From a checkpoint of a small mixture-of-experts model trained on Wikipedia: a variant of SOAP for the experts.
Below are experts of layer 8 (counted from 0) of a mixture-of-experts language model. Rows are named up (a neuron's input weights, with its number), down (a neuron's output weights, with its number) and show model dimensions 0-191. Each number is 128 + 32 x the weight over its row's rms, rounded and kept within 0 to 255. Numbers have three digits each.
Before each expert's rows: a language model's description of what the expert responds to; "comes before" lists some tokens at least twice as common just after its tokens as in all text. This comes from a sample of Wikipedia text that the model never trained on. Tokens count by the router's weight.

# expert 12
Prepositions after heads. Prepositions, mostly of, for, to, with, by, following a noun or verb, such as bulk of, nominated for, tested positive for.
comes before: " the", " a", " ", " his", " its", " their"
up1:087073150139090073110129119121152165159127173116135106087129146103073106149142178119114147136084107114131135105165131121175144118125106114089120069132145086160148121141118125181102062092107130125094129107076183100128142111106124127108165145204105144091084119102148075078106121110144125130119117109113156118074165163115078172175122021167097179138164135121132136136146096120107101074116145126114098114096076083108109110113141107132161149168179114069138114145079130166122077104166098115100101156039081138207089106135064148175111160103137115163151145064075084100191156078142140125
down1:205158102079136105175105108091130233105140154123159142129128072041114141099150142140101142100202135152170061144118117094156080133144127123168092146154108094125118110164123070131150095140126159098126126142109123077189122138169148061108103115128092126110147116133125166169052140125176161148187089134102138108088127114100149085109088130162168097111086132126141093042178117120120101096142137168118157098111075172170158112192149113176142116132109138137110067118103119155112130117167083154172143083114121104168133121127141112112174109122157156127103170198183121172169168081155129125

# expert 46
Mid-word syllables. Middle syllables of common English words, especially "et" and "st": appetite, appetizer, gastropod, vegetarian, acknowledged, lectures.
comes before: "s", "ing", "y", "ment", " of", "ition"
up0:156165111096126088113143110092118140141121111170116100102135142179139135148137127143080118121118172139149121120129112155134146172196131107086142108104083123123137112151113120140123122160115125079100125149136166125155091143095139121160105081163094115130123112095207164162053088130124114151192113147071140157147148107152185120146119129118133126149122158136198079075179103153130128166084152173111115095123174169114109094192140097107115064111161161113158106078153123193187106080084099151208064077118107122193059143107092079134081177131170086121146157084077116136165052153131068164
down0:122110109169140152146119132105137139136121126117164161096148142216136188140124096166128144135139196120110120070111136142146153159146075126149092102120117137103103129143143155132127114097094105125182176114148160017097086174094107148130159139171132096124111148107127159164124153054097148111144141167187099146148100131087092117146108113178095149137128156158140073136130141122083103167129127112085197167091073137174120100133093133110123151133130165184091079147168116118094136135203113093121139123119106061156185164127117114041115122070090142177135255090126130115130113074128155109

# expert 14
Surname-ending syllables. Word-final syllables of surnames and proper names, like -der, -en, -son, -ley, -ford, -ker: Faldermann, Serenity, Fourier, Clarke.
comes before: "s", ",", "'", " (", "ia", "play"
up1:137109087131103135111095195113150121048115111098105202107072125106089145210169118118085140141100123131121068159165186128081106150137134124154098123089117082124136119133118093095115190123157161086131137141100132137093199075130079076101147153140102112130076146171123126147161169110119123171152153074091098168132110171160150137107164100162147127112115123114137163120148164172163154114118111182087053169145150136122109127149138125119124110108150062191102121137096119154151088176105082095117125109125076145145188104125097135133134120113121113062066082132060184140079036168144141109
down1:119063115133120135143136114174100163122100128101138122151186072137122099112156129155161151136163134102078152113190101133182147183224166102183121096114125098177138131135124078094137192150098135108124032138115095121118127126108127149125115153164123150100120106083134160151115136137152208109096110149192144117102089126179103123181086149160123162101089224096131136139180097118112144155061092105120115151118139168071138157112203116181140124114145125078115097155147101103115127182200119116182095120059131163146123100174161132116118144154145131122155111158113147170118128172060096157

# expert 20
Two-letter word openings. Capitalized or lowercase two-letter word starts like Po, Ro, Bo, Me, we, as in pole position, Post-independence, wearing.
comes before: "s", "x", "ad", "li", "und", "ck"
up1:128118208100147130086101126119121111089122126181132142128180125116052121142130161108136154108135137148097128121074165134149096140144119139147125096125105112191103093115164145167107160177145081115145107126150076139130131127136181189138134141111114121093154100137110114074118121100125102093120145134106102118100148151162047143142157106107107144111093126124132114136137160139195200172111108137103165142088136098105173147209166063077163050169143115097142086073162090144088127146113127163160122058115152130099094170093182112077141123132120132058116063148228187052101101149113139094
down1:135136161080145124120093091085107108175161122149150077140138177092150099154165166126095111127154116126116109130125168152105119148185178164114118145145110126081109117159135172157095169197118149164141150141215136188068093122151102080087172155132120159123083142158072122073131079100127074118104137167143153102125142149110174117092084138154160193177107091077181174154104134079085106105176138138137158099164109124068092123144092123121119175166098208133146130106140084131129151073160115143148110111177075125108124114121169153177178106148101114144185128190163153117098141106143213139